From a checkpoint of a small mixture-of-experts model trained on Wikipedia: width 256, a sigmoid router.
Below are experts of layer 2 (counted from 0) of a mixture-of-experts language model. Rows are named router (the router's row for the expert) and show model dimensions 128-255. Each number is 128 + 24 x the weight over its row's rms, rounded and kept within 0 to 255. Numbers have three digits each.
After each expert's rows: "mostly gets" lists some tokens that are sent to it at least half of the time. This comes from a sample of Wikipedia text that the model never trained on.

# expert 82
router:135108181122137111119136133136156147149147122119122145182142159113130145099104143108102148120112170118134132097099099125118120123115145167151116115122117126140146119182144106127142083108162146064139108093179146137101102149119112130097145146123173156140156129170107156124181134109144071156116144127117143070128108170133120115149107150124132152128117120124132123099107163191143179133097
mostly gets: "–", "/", " to ", " out", " un", " and "

# expert 65
router:114156125164101159113112163143127143122147109109104118150105101101171123066119165124121131099115118140124130092098136154128119124146092109152150086134133095168146151134117095120122136104135114114130146116160156137092146106159153103062156123122115098104192114141138144127127109111085117126109133082147129128116123121111142145130128137143111129117108129176109117123076150157136130096104
mostly gets: " bre", " comm", " reb", " conv", " dem", " same"

# expert 70
router:142106162109133137130193156102111122168170128136132153173125119112140167092149135136131087119125161121127117126125133116090097150082147146147162104128150111143142112117129126123174154098149152153150091103140140089120095137158143108136145132085080100134170116184058131116115143111127129076117114082154170099127101140186119137124146110121083138088108131153127107163072137130129109097110
mostly gets: "4", "6", "3", "5", " Nik", "7"

# expert 84
router:121147122172145089130110155111155151158161127153137144123121140069140138069158133146140123127144153123126142119085117144107112133127146161107143117172132117133140142142154109108155147081162126158118121081141120149126106163135124096103133123154136124138145121102098139121117135162111108106128123126178135102084120134198084135097175171149116127137092136154121117127128144155134128162109
mostly gets: " can be", "cl", "$", " average", "eter", " mm"

# expert 77
router:113133115178103140112182157091088127160154120133135137144126166098140109105095141158105152129098164140135144094127133107130118124129104156107137126160133106149120130117142123108141131093150161146129140087178123187109137168089078052109129146161113158076139109133115158109108079110109081112099119140147089110108138117150104111122124113126130111040085099108095132107100149147147125115126
mostly gets: "360", "884", "869", "126", " square", "201"

# expert 68
router:126082144152160164111125125120133108097126144132108133184156105134126104114110154109123155141076113108106145090103145164148099134109118152138149134151141139187115117111126108103161123082135187121115128118138126166109089180117137152084131116117103100142133150145114179106115120109170115142135112094135155116134125130145133141119125126137119149066116130158101086152096158133108166128125
mostly gets: " former", " public", " General", " special", " law", " business"

# expert 8
router:121110148108130107115166124121089125171153119116107149146142131064156122093106128089142098117122151080130128088099143121114122098111110143140182092172157151196134138118139075136116141091111119114113102087184124162124100143129076097105125167130137138131121130108112165113155102104103099124107140119153138104112139115136111120090133141120106181111083171152172137153135143134135110166124
mostly gets: "ensis", " poster", "inus", " matter", "ke", " entrance"

# expert 51
router:081117107163139145101121138169118127108106152077110158179156111079171154103133137106144104097103171107092125118133137151144141170126090167159181128133152134178120113104126101105155108101131167114144115126127156116128118146117136138150123155083115129135165103145116149133099099128107085138130136125197132102116131136119098148155155119127102148084123167139087146108114145145148150114049
mostly gets: " people", " who", " place", "ians", " election", " Church"

# expert 42
router:121183110118175141038138116135137109126140148099134172131116135077189120097144102119130103117128137094125166131125126144141116128111147146133113102160160117148162119115134137105124124104147121132110101137155138133112110109117134107073149143110151111117120152154133118131146113124115105166115147102138130078125074132158162134156147116110086145151089127167114084158158108157123102108118
mostly gets: "\".", " him.", "\" The", ", with", "\")", "ed."

# expert 73
router:107107153134137107134147152135179167150128105128081146085120137104128139101088136070089109097138155134129122136113101174135091161146096113157103112144143111131152099112150124114193077104175139115125120099152140179128107137122127073106132161128110142182142134138148141120116131127118114095135127109136172126112106188141104081126138128130088112106093115149159113150085142133081129120104
mostly gets: "th", "st", "ast", "est", "nd", "ord"

# expert 91
router:098138123147133140088147147123154141188145117118090130131130110109128104060099100093107117083056135131111175081144146153120107184158121162112125110143172129136140139112106147104159124086163144158121155127155126111141118143118103103093156163166104116128158118173101105111151139101156140138111099119136140071104129166163098129107144150147114119140092126133115116119119147131115135116111
mostly gets: "ag", "ric", "ib", " part", " And", " Ag"

# expert 75
router:125110124147128108086130109141152117142167106151112164128120098093177157103132119135128150096106128133100140166143111138129162129111162164111097142158140149174157161126136119085144129098147145118121076109153099161123139172145150137116147133135135133157107084136118163134116107130145144155140128073180127086092149153155071142133132152118126155115124132147131145106135178167135177120112
mostly gets: ": ", " – ", " / ", " |  |  | ", " Gu", "ew"

# expert 74
router:161138160111127111119108159127100153153104110136113123167122128091151143109146138133081134136088121109094110142093162093109152153103129131107161133141150105144153112122158126140162141088169149103081101122139126160132121160145120075130157143073123141124103099098115157109148084073164086110096122115137170103124095103102163123133105122107099128105096146143110134131122165136118115161137
mostly gets: "od", " Open", " Don", " count", " Cont", "ound"

# expert 99
router:107103165193137135128142117113170159146139132126084152133118154096162108101095149148150160071119180112096097146086124160099126135132100131166079150166146108151139111121154116097170127085151134112084116116118096143132110172131134101123200140119131125135124129157102161087131090091122109092122141120142155101126112146118127137085118117134128124104103120161127116149135147126147129144087
mostly gets: "ur", "ar", "ir", "ard", "ub", "her"

# expert 88
router:104146132151093104113162162135101136104101134141142158163150140103112165129126148133137109130113175108104141129124106133138085107157120132116160132130175158181136154124116132117173145109159128150108105088169115148089089152130098144122150148111140123086135132137130150158140089090155127138115140105140125117084157169173126166146103119104092125110110156122119080156095155123116119121145
mostly gets: " |", " |  |", "% |", " | B", " | C", " | S"

# expert 33
router:144133145133154098119129157124159147154162105155104168130134102089170157112143121148135162102112145113140128145145113131119122138132112148147092120151133119155141130104130157099186084117165163151128134095129119172114114183131163104111145102085103141094136118159104143138096080142107116124158123073148146115082157161153100127126147098131124108133073113144140153105146131180129129097093
mostly gets: "em", "ff", "erm", " No.", "ch", " died"

# expert 3
router:099110154141144149105132142160125124132094113119108139157118129102131146113135130143122123123123152141103127089134127125097116180127128134161181126137162108125178159139129080122157152105124145166153107114150129109124120133109107123086122152138076097155137128128106111102119100099136141114166108098165151084149144141116113148183148109158105126086114136120097069128087168120133106134066
mostly gets: " American", " British", " International", " Indian", " German", " English"

# expert 0
router:134156118140155153076160147112150152143091142157071154158135141132134123106143166134136120123153135132137113116094111100146115175103138137135123132163150089136177154142133083108122159093144168167099130143169138133132077141128072137122137151149066119147148152111117112139086141114144118149124117109148165063114164145128122134140108143138101147117083095143101145156093119164158174145136
mostly gets: "|---|---|---|---", " turn", " Const", " Gu", "- Sub", " ​"

# expert 16
router:117136164133100108100134146156121153139132150129137155159147172117137163136124141135130121133119129119086177143072145137108086134115076143120135129146176131150133138135102127115167148096139176128119162122174160119122109153116127099148138154124103118142175136159135145091101095153088085121114150124147159104063132106153088136122122127097109111087084163156122133173110145128129082128101
mostly gets: "|", "| ", "% |", " |  |  |", "a |", "|  |"

# expert 44
router:098132157118110164103152146112117152116132135147090136131156150112121127118119103166064107165057090115145149139088107143089140152139116138128148133142166128140143114066137123109109122089137131137081151135178130133110117149074135127111144103147088149124162107153084141142120155100103078148158111126139183112069092122160145111134133161142086168134144121219132113128086174147124122103088
mostly gets: " for", " for the", "″N ", " for his", " for a", "===S"

# expert 72
router:093168148135109123070185192084123112121139137153090118122131158117128146081128161076118157117077128122133143130128125159107119127083138172146121089153123116164158141131104099128182136088119129147098128108135132127157125170141091080119143144133120114127147105146137133139147145134095107130126111071153162142128147194143124109125152118133104170093118119153132150127171143142136137128118
mostly gets: "f", "r", "ach", " only", " ex", "of"

# expert 96
router:091088144130143120081123118124108121134132134129092169130175111111148153015134093140121138134108142117111138140136112159114135133100163160135175146168144130119135113148095128093159141103109136132134131142161128129153088140116089126099150139119112102129162099163106114170152122138136135120128104108129172114132138148151134162145121123132099158099112159142121124155154148180102149074095
mostly gets: "125", "61", "120", "100", "140", "132"

# expert 127
router:122140170111121113106149123128146126158129100150130143161137117112157129083075100101126162120139133162101124113089163142101106118146121122116098115145128134131135154156131072098168134077144175118128148104175155122120113135125119118076199137111097110124143107138104143110143085129111140099128154091136161124125124141124144145121142154153089131106110149134112140150074149143154122108139
mostly gets: "400", " per", " century", " end of the", "200", " entire"

# expert 79
router:155164145128114128099106164105099129124103136099069139118138114104145139111140102091120107127119128115124160114094154159099104123160123118134146124134143136163143125143112092095146143090164140124092113084170134173137129195144091103105155121143125151156133126160098208098124103119148105124115125138139158115109130150114114137125107135113083135069092145121109108179140193133114096123111
mostly gets: " a", "A", " A", " an", " I", " An"

# expert 125
router:121105166150123150110154097134149117141130105114108133124152118088177155113106101132159142099115181120101137155128163125134103174109130145117142110149162100120161189149127075127156152099130125128120071140131122125133105133149115125125148121108098133151155117115118164122109098128117150129157111047184122079083171124120111139148132137146117132085142112137105137138124136175139133126081
mostly gets: "S.", " United States", " British", " Indian", " US", " French"

# expert 49
router:160152124124134106101201137125175137118153171119124144142127121096143153048125123109133106146067159137133124118124160116122155165134102121138140095151173109146113116137159098126161157109121146128094151121113137178116095174095126145107143128124100146174140100145085117132088125117125090131106153135134131118067098134127159104132175147093132147090082128139126120150147151163120140108092
mostly gets: "at", "ac", "ont", " ret", " Mat", " acc"

# expert 86
router:106115155174095157069142107137112143125135144148107127162157166097154139091127133135128104112102143125143160118100123138105144125124140125144131129144154123147115099148124104089152124102126141150107100157179095147076085132158143120133150133131120110130120126143098169131101089128148142139121116141159116124117141116123115177113105120157114149111099162129100118141088213138153151148135
mostly gets: " | ", "; ", " |  | ", ") | ", "% | ", " |  |  | "

# expert 67
router:101106152150116129105113094100126114109135140132077124118144140056112127108178166079097121151090151116153136105121121105133127127089150125146138123126155141139121123125114133100136149067127115135094104135152113097132078166100081115105143116181133119118124129164097142116135124094180072145117130103158161122109114123145075096110154093124137171103114091172150107126151162154122125164107
mostly gets: " made", " used", " use", " took", " sign", " hold"

# expert 103
router:101124114139105120123155126169115122162144120094056121145131119068168125064112139096136129103107147097158112106112133139121104101153110112125139115153132126194136110121095099136123111072161183092115134093181119136123097150123123109087159130112148146168178130147124137118152111101129082118148122142147109136120145135109123177099131111105090193138112088176131116118122174136103168125102
mostly gets: " see", " store", " rob", " attention", " move", "claim"

# expert 78
router:126126121151119117111124162121131118134118128118079180175139127082123141092132126116115117097102173087093145111081114146121141150140106127095170118149128095142120100152101099144177105106132147114134139096164157175147057150104146125077148137133132148123155128134108154109168078108119121125118135129167119051115133169092109104138117136136143149131119152132105102107110154122115117091095
mostly gets: " ==", "ic", "ol", " ===", " where", "uc"

# expert 11
router:122132138136119115049126135128126139155124145122125113118140138091186135062118157089125153115123134134086135143085113139117128130150104102149175097141164078137148149115170088099126102091154137120119165145174137172101098189136108149095136113089130089120154117164113139130112093116107109111140127089178163081146150128176135130147150146128130159118131092148120152157096158133110093098130
mostly gets: "018", "014", "011", "017", "022", "010"

# expert 98
router:119120153132116102111179109102150181137155119119116147130152123072190133114113164148128131136144152086151149159133131146118108131120123137123118137181153127147148160115143110107141139103126184125122109143155127160130078122127128142095194113086147160109177100173130140138134133097090095116136109102161139100109094123111087161121157114141111159106097113165116089122094114120132105135130
mostly gets: ".", ").", "s.", "\".", "ed.", "a."

# expert 24
router:121136112149125161112146149116127128095106143087108169140159161132130150095141153139109144096078184071113159144089118156139148155147087149130162095135145137143111133109121111109179136083171142149114099100166142133101106161108137095107167142131104140137168129116069165109154108097132102101144157116128130071140111139125104098159154143133122148131146172164112118111126156119100150094100
mostly gets: "==", "===", " ==", " ===", "====", "==See also=="

# expert 117
router:093149120104122116124126159143124165138124136132133115144120153076168146042114128084147138134097126143120150117151101100086095140112100131127156149124130120143132160125123082105153075112153127161098119113144145153146137124142131117125149145095153115123118136137119115093134160126130062120096122102146138100118123095149124136128148132132097143118091118138149135140078149147138177125122
mostly gets: " pre", " rel", " exp", " Ex", " dem", " ext"

# expert 50
router:117106168139126131126181126114128117183112120108106139139121143123146106128158094113123130115104140123113158147119136120158147128124115179139104120131184103151145130066156128126145127103140203151077121095146117121101106154119131101075167156117130118159130133162101130096117151128147122114115123058161128106138156127187117150101128129149065140099132110123132101147137147139140136130095
mostly gets: " John", " William", " Thomas", " Paul", " J.", " George"

# expert 38
router:102072114162145126137121140090154119138128108132104119151143142129136113112114119119139142124101135101121149123121156156123129180136109146109158157126152153155169117138169114105179130082140155169106113148140144153126113177095156133091134132153111145144131125182099154076140105128152089137141116078171143083090087121156111093173136126128086136122085130135081114144133158115114133107134
mostly gets: "ath", " Best", "ological", " attended", " primary", "ical"

# expert 106
router:125123140148116108120130106131113150165095139129107123173116142122190141105124106107077110126098135115123113101093135124096129138106131102106129129193128104150154120098132111100150136077170143129127131135156122115140110132130138070108151147116141148134147090104112139096142132159123090117077113147186131078112107135144157129098117138104079131138126152129097138123101158118164099152121
mostly gets: " '", "\\", " Bo", " comp", " between ", " us"

# expert 46
router:066120128132119107085180145126139149105114138118092130118111142093117171094095159101123168088081105134153122145105103102088114125105114127118148157135142139139121110127136124113137137098141184108138095105149107128128131134070114126104150191122142166168139107142114150130128124159110114152130140102151155101100128177116104115147178152134116150114108140133123107112141170146146131121088
mostly gets: "iv", "ent", "end", "ort", "ect", "ult"

# expert 23
router:137107134155163105132184105120080139110100111114092156107109129104141128114136125129073112163137164133110143101102113161144118142132116143184150122152165134152128115151142122117149174091131135123135083093169127120079136135131110109114163140111126108108153110158123159133098094099144113124158135113124155088120137128160140140116120128128117092091130144126103124159146152131141124156099
mostly gets: " al", " Al", " New", " West", " National", " British"

# expert 13
router:088115171160163120088117121106107122107129128154051127167160146093164078107151086097069137120113140114109163138126148108137108129094157132155128146122133117137154128128121130090160112075157165137138120081160105117098111134115118114108167102134121148175156154160096136094138104117160122102100143119153147114069127143160120133108160096138121150097101129159141121134152163130171123130098
mostly gets: ", with", " made", "ized", " played", ", including", " released"

# expert 64
router:123127150160114116118103156114109129125123151134120145177128130119111170123153155154122106111102133140094199173081081161119097136151144144133132130156150137115145150124146120152145166108134115173134119132209115120119108130142128124107140177123143142139195145150125148111108128123143107164116168127142129095113134145144101105143124136140096113102083141119138123176147139132154116109098
mostly gets: "- M", " | B", " | C", " | S", " | P", " | R"

# expert 121
router:111124199113095136099155123122109125129174133118132130112111171086124136087106131134134086128102110094130145145142148182112131149148107165140114122118181099111121120128117078103162118080103161121098114118138127167110128186106147140109139108123086147122156156111133146166145137149109131127146103062167141084121130153134110117105137115159095142146152114181102106173114154167120142103151
mostly gets: " North Carolina", " Maryland", "eattle", " Jersey", "ember ", " California"

# expert 5
router:155110156129146128139141100128158157162118123120112156134157111089145120088124185145102135141109144067092147119132115138124133110104142159155138125156133172161151173100118128095124151091134146129097141104173154127154108151154129116113140122114151094155130130120122150118158103142172119138148109130139122073138136116138136151176134128105076145144136111114126135102137158097145146132089
mostly gets: "°", "′", "- Coordinates: ", " ft ", "×", " COVID-"

# expert 31
router:099133165113130125127168152138128173120150097149134115118173147101168141115131148150126121146127134134085150140129118123098107148137121147131137121143173123126110145110119138085171123088146145104071136146157144128119134152127125090136143146136109157138154128165134141098115109120102110111147129151168136103090114143156117087092126150138107155114098146139173119141106164120130121090124
mostly gets: "|", " under the", " place | ", "- •", "| Party", " †"

# expert 90
router:085101110143154109102120141089137123126124119146115139106123168099126157060111120130123147145114109120128156119105132100126122128105119131124146123166156118163146135123137131094159118091116141152127142134161141129141115147101104101082150197143134123185127102142075171108126115129124100124116150106157155089099112181181163077151095116126148137143115131123123127141146123118135087150106
mostly gets: "av", " process", "ect", "rat", " min", " project"

# expert 53
router:139180090105139158090111130125132115147089116104126168093171109105117117101100119106104112145117129092155168094059137163109097126114109132118132129168170118139172154120131091085138121098161135169097120126124098122117118201157082124098141128129108107120198071124083132138119131123129121152110142148164136108087094155115143129121127123132090127127099131136126139087114144146152129135127
mostly gets: "'", "\"", "\".", "\" (", "\" |", "\","

# expert 81
router:103142135135121112102138113164145164132114133108076152118116122113140159064149101137103129152089185137155145088089175097114125135113121132111140084134131128172128152122138125086139112077174169109128134130138112152108130142120127118089168143164125149126155089186092142184108114121126086144169101122123141099085121151116134144132129154150109142106132128146119106128073143137108158125124
mostly gets: " U.", " j", "-p", " Ed", " comp", " Em"

# expert 9
router:160149157171105120107105140102126116132130122129089166153114092122117101118124120143164129107090080131126124105126100148126143168118132133154111144189165131130098129120125123105148125114163127117107122133165165109117121179117132140130164100129103176147136135142159115118156141116090104111131121084139161110130094167129155173118118117146111157101089135134105089132140138152106136127141
mostly gets: "00", "06", "09", "05", "03", "07"

# expert 58
router:149094126175159135108154120133116121119107111122096175142133145133120166102149138117146155114132124102130168118108079110130095112118133167179121092121154082165158108147107122142160142089126160107139144127155116143108115141133116148072157104127122144139147121134099138161155114101105108108130089106137170134112114173161138102143127108157105137077127112170119142100103152149130147149127
mostly gets: "z", "o,", "za", "o", " pro", "sky"

# expert 120
router:118139117146114152115163162092123121123094096152111130134136109101176146108112186109115121143099159123129136084144081157111135108096170151136151078144148120131142124118134108140175131104119145119117111125147094155132140122156138137123158101126117147100149109127082180135126103110092104146099107103125218123072082169110123112133120169110105122096110148160103135143123130138140110114092
mostly gets: " Car", "it", " met", " car", " par", " Met"

# expert 37
router:170162146111131151079153137119113137135154137143098173124120152109128092107119144170144169150123103086150170119099107106102125127157169156133186127123149129120147122105155146135165137107134178133124084113132125149100116138130121158124140139114124163168157140168067153090134145122132140118160151092196143116082116155148133141115166146140107132083104144170067108121145183135124115123082
mostly gets: "ome", "ree", " free", " Love", "ouse", " Time"

# expert 111
router:128140151136100139134135122137139151108124116099086130164128129096155098117133137144122108126104152125123111089115137125108146196097138153122151154131158161116131122126172114081124137090117147136090116129154099163112137169139136173067179137137103131121145136127075147131127113083122102125128139091142151083103109123113138150114116172094091148117081154164114119103111152127148109130110
mostly gets: "ip", "ou", " O", " Re", "O", " Pre"

# expert 54
router:132097114123090132085097123141123164157097117119102143101132159066119105123126159120118109113118110100114092133126168146109152163128148130145139086153156142141138115129130108092136122092163166101131140126165142138158140142147150154087164132119138080116164109141089149147141139097113141128112123096164141106129145116119119123156138130128128112084110133176152101174169133158097147131140
mostly gets: "\n\n", " Mc", " Mac", " world.", " University.", "ters."

# expert 32
router:090147111136130133075176119134097170130127107137122133129160125053153124067115114177153082094078110136138121057130103151074139112120137156167175142152177148149160161127152121110132133096119139093116106082149124123126125102111064104137134140135113148110180128132096118118150106161145108127133105108155168129129094123146139111117132111115094130087118124114133166169081151136155138128108
mostly gets: " Man", " Bay", " Mal", " go", "ush", " Dan"

# expert 21
router:129132138124128117109141156137138111156094125133111141161141137096155107111097116124082131147109167161114162126141154139107098166129128147133148127138160102140126112123109103111095119101143172138097139122152165163131090164111114091122160136130152113165143127197130115143126139135148089127078105092135174104110110138178132108135086130106145183082084117146137129119104157143108126170092
mostly gets: " called", " about", " on", " considered", " known as", " on the"

# expert 105
router:089152147128143159137132100128141139138125124129141153148124139100132103101083134129126130077115109146123141139126134154130123176110105128118140115132157130134143160157120092100164127108189154145108123107129106126143130190124146134130153146150136150149120109125118170149145149108091111158127156107164128071148101116099114127108159116136120146123111127124120110120146152145130172105132
mostly gets: "°N ", " (aged ", " (age ", " organ", " age of ", "Ind"

# expert 69
router:119164146161151137114116117097128136157135124144069199161191155084158171092157123128123128136115157154117144133160135125126118142145139151148129083190139133163117163113147097077124090096123149129107156082147125132135136134143148126127157114099103103144178074148121143159164111115091097096186111134144137131082116168150139097140116141129101131104106108156091126154147145141139150124136
mostly gets: "h", "l", "H", " Ch", "sh", " Sh"

# expert 80
router:140134154130168113105161162123138091106103139123106125145128154094164170108131143137146121144125143091103125113134106112098132126120147105174180097115157128099148111088147121063166153088113178124102101094136170121126138139111135119122161140146094137173149123125125120141167146127122074092146121113121153150094108146123109148116140124110103153073090111138091104117077177130119162166104
mostly gets: "ebast", " named", "resident", "ellow", "ober", " Due"

# expert 57
router:103132121175148148118142144143145118178121172109084117140154147051124123075116121086139121115112170116112131118165145147156113154125117121140155109193160145143104120132124096125155118095124143131093136145151122128115096166104117082090163130093129112151146111132104185156115084101148077150107123094164140120122103135132129112113155165126112190084110159136123159121135151139165117103095
mostly gets: "ions", "ts", "ities", "ters", "ics", "ages"

# expert 126
router:117141094136146135096129137127161132132159092154141168149165148105120143114139158114129110094091123138087132102125125120129096119120123146176141122138147148144116119153106127145165141103177144157141114114141139140121084129114121066082168152102131094118118145139068163114150126113124121103109162126155141122097110142123123145161096163180108131111119108125096147110109180157090180159102
mostly gets: " government", " Army", " service", " Association", " state", " ship"

# expert 115
router:098118185167119123124140113156138103117090142143081111173117134115146142112134127145096123125111130144067145131136128151151131129094130142143184141137171114110133134142145097135117130088142110094130083123177135127113144148139141118113175117138102167130164129106066147128124129157109092095141120121166133107123128139120104109132158160092145165094073134158140118116132174138118105133101
mostly gets: "- List of", "- • Total: ", "The following", "  - ", "| Year |", "|---|---|"

# expert 39
router:117126135123152152071165171102164134131154140135132136157133101075118128111134176144139134073091155126127139163098122170123106106116096205122115119148153105154140151078157125111153109090107170137126113135148168137103088143118132122110159141137118148145177110154095190144115128134141123093157097108144135115129147154131134103157114115084105146125110133168098135118117160154121151106132
mostly gets: "k", "ah", "aj", "q", " Indian", " Ram"

# expert 95
router:123135177183146129122159133130137146147137108145090129140145119097137166096132148126112163123086117154108130113093133139096134148119138162131128088158131118150119103115135123121164144104124161135154138132120108103125108181115120156116153098119109115127150117147048169153117164091137116152140103064184157115115092130114142109138119123123121120109137129164085114122129147140159139077128
mostly gets: " dis", " res", " ass", " acc", " gu", " Res"

# expert 40
router:136122173146130152108187127132150132133149115099141157153133158099114154100104111108141114155130151146124103122145143138118099150095114128127136136147169111185128138118155101140135125119140158115092116113143149160125106143149118120133168125130122162146127124143117147122113139112099127143100114080173142110061137116144123132121167133146096121111103156133080122138083172154133172096101
mostly gets: " County", " City", " University", " River", " Park", " South"

# expert 123
router:108133138140119129139145166136137164156111171141105194126135114084133133095107117095126151107078112124110193142085106126113128144151088123093121114140149092180141138119148116109143143103141156160123126119149156126076122146115112119105177156142080157139156122165134151140117116078151124133166114109163151067123132157115071157133135100130126152131133185132157142127146147128107133136132
mostly gets: " G", " V", "G", "v", "V", " Mar"

# expert 60
router:125124111155156151094172152124125112118141116140112134122187143117182139114147164126128108158130128166105134127106122142101118131117137151164138113141162099111169131124126119104149142102126147119105143111168141163137076175083136111128177174146125116148130110160112194150115045089132111129129118116165170110102116115157125171121121111128064144126071125157107133114068137111127138148120
mostly gets: "\n", "ism.", " *", "o.", " Meanwhile", " music."

# expert 20
router:074137125133114128105195148092096126172137146123127116142113168105163083080112115127114139116078155137137129115114156117122116137109106135137144112137132096146124113151125113082155131121166129150123160092199120159093125173110146093100121147134079112098149119149096141100097097123132078085118130109153134099121144117170118132129134104141123172031099101132103120094082161145161089113129
mostly gets: "005", "007", "979", "969", "995", "996"

# expert 89
router:142157151141127168119146160164132127146103156119134145159100133091125100101118160151144108094076119113118133108129109113075118165100123148150158137135156103134144100119148099127140128085155163101115122115176151140130115165126112099094140158097145133120124148117136133111130140096127096116115117114157115093131083145121105164122156155107103180123094151158124160112113163143119111110085
mostly gets: "ion", " power", "aven", "MS", " M", " Patrick"

# expert 97
router:121124129186139164057159162101107171118152146143114146141147128105097148132114151096112155132128096128131158105159122114084095143099139178100132098136207117145153175139113116116150122106149129134108130107153132138111136156130136114136161119108127095123165128136091145144156135124107094120140106110135146115097143189117118139131124129147123133085124121140117114150097117149111125132105
mostly gets: "iy", "uy", "iang", " China", " Shin", " Zh"

# expert 47
router:131157190125135131134128129089150129126121133126111169140105093096131101099127128125131160080110104108164175166150166136096112163122175138107176089166163115168113140133117105106115172133132129128115129109184164155119114142147114135111148135111116123102158074153112151148125126099117109100126111094164133093121151121155150132138138117147089132109133152117110140123150166138130106100111
mostly gets: "A", "B", "N", "M", "K", "P"

# expert 59
router:129135169151142174094121159141123142168113119083093152128141097109110118115119130156147132131080125107135127140118123132119131122115165184139135095146177128123132121095103150134120153092128200117100131105149140128120148155147100127142146140174118132151169133153112126116132117130127130110130101102135107132120128138149151158120166127092100165119127108148099079124077188144148108095077
mostly gets: " Paul", " Michael", " John", " James", " David", " Tom"

# expert 102
router:130132150124174143138122128120141145151146140159128170132127180071123143097155171130129134150117117143119136090127101107103131108103115105140141097117158105124096080129152145086166146103148166143101098106117141098110161153124087120117166124108140142123120138108097170137115124132155120093144132103142156128083119118158160125162137160168137158110083121118156111133095160101125142147111
mostly gets: "ater", " present", " design", "eg", "port", " production"

# expert 18
router:120115114107138126109108132095121118128154132119095163135164142098118104104106130130095167124122115077137151128133125136115126101137149117141185124122136129190117130118133118136180145097120148120128108104130126149137097149104135102093176131138072142179126127197130137111113127121124090133116088140157183086152157150120132149119161087102055157072115143154123118143111158152156110150120
mostly gets: " all", " other", " new", " only", " between", " many"

# expert 114
router:102137167095162130112114123118157101144167170154132153160159144073134146081140153149117139111112150121108139106112151110133077165074125136152137082126146091156106119122124125121132113111157141144120101093139191127145136131093146078096143153152140119112127135128114138150126139102148058151129131154157118131096143130145109135137133133161114144085103134122126122109091130145092153146106
mostly gets: " form", " system", " station", " lead", " school", " show"

# expert 55
router:139155137104104116127129140155145114106106160112114184126136179103108144099112160165129139151129172137111147139128114111096122120122148123170121136111143115142084126092103108120159161114147143104115089104133173151165097148123105117119156129101078135136125128181117102165107136151127111124154146126197164119128104149118123147122149121128083132057122128136084100121116162132149116132098
mostly gets: " two", " all", " other", " one", " three", " four"

# expert 10
router:141165116125209151085160150114163150143163112120070143152135113134164109131103152112144121124125138170111148128084090090133115124130118125159132113129199079134173121105122095098128148095128117177119147117185133143146046159115128111127186177153100120152121149136114166142134101116152127160150131137146154093114146142116115149137159151124101131145093108147119150100071126145144167132137
mostly gets: "\n", "|---|---|---|---", " exped", "| October ", "| ", "    "

# expert 122
router:151139140163133145112177172136122135155147140171123158109112147110119076094137125167139129086119099068110155085082113138132144155124150185156131137139171115137168111131165088137153135094108151129137122104144157141095093154111112084128178144123137134096140133134142175073131120144141114157152121100148134093119113170132093117125169166169123181108106163174133089114160153136128135071097
mostly gets: " In", "In", "ion", "onder", " At", " Up"

# expert 87
router:121179149122087107112152144079130117154103125116098137152119120090151142136136139167143129139128128127101138086136082083126134117126158177146125137154211146125185140160148120084153101088143136119120120113165133139121126140141133130112194163098145148135129076167098114113084119136161107130141119130184164135102102160120150085112118139099112149092110111122105128136141189144145123122087
mostly gets: " Am", " Me", " Or", " My", " Min", " Man"

# expert 36
router:105142115137105121085127115147123172143109108129054128134156106104164107115165147156120152107076117151105139148097116126126129138114137161136143114133157104119116099144136123100124138081108153161135089138123132160121126173081136119134152140135100132117201140160132130124130107107148114136085129107141139072142102171101093130135158133109117167118112169174138114098109144139134115105109
mostly gets: "ab", " Re", " Ad", " Per", " Ab", " Mor"

# expert 12
router:075150156188106127103128138129105160180122152162120134144160115099155163144140117085169158108106139171128145142103115120098119127121130149158099155115154146147173146079113110102128153091111152129175122123200113108158145161139133123125150130127153136139091093107098159151142138108102113152145136128166162130126156115137110129129117156146102146086112141194135106113107146146136155081113
mostly gets: " to", " He", ", he", " he", ", which", " not"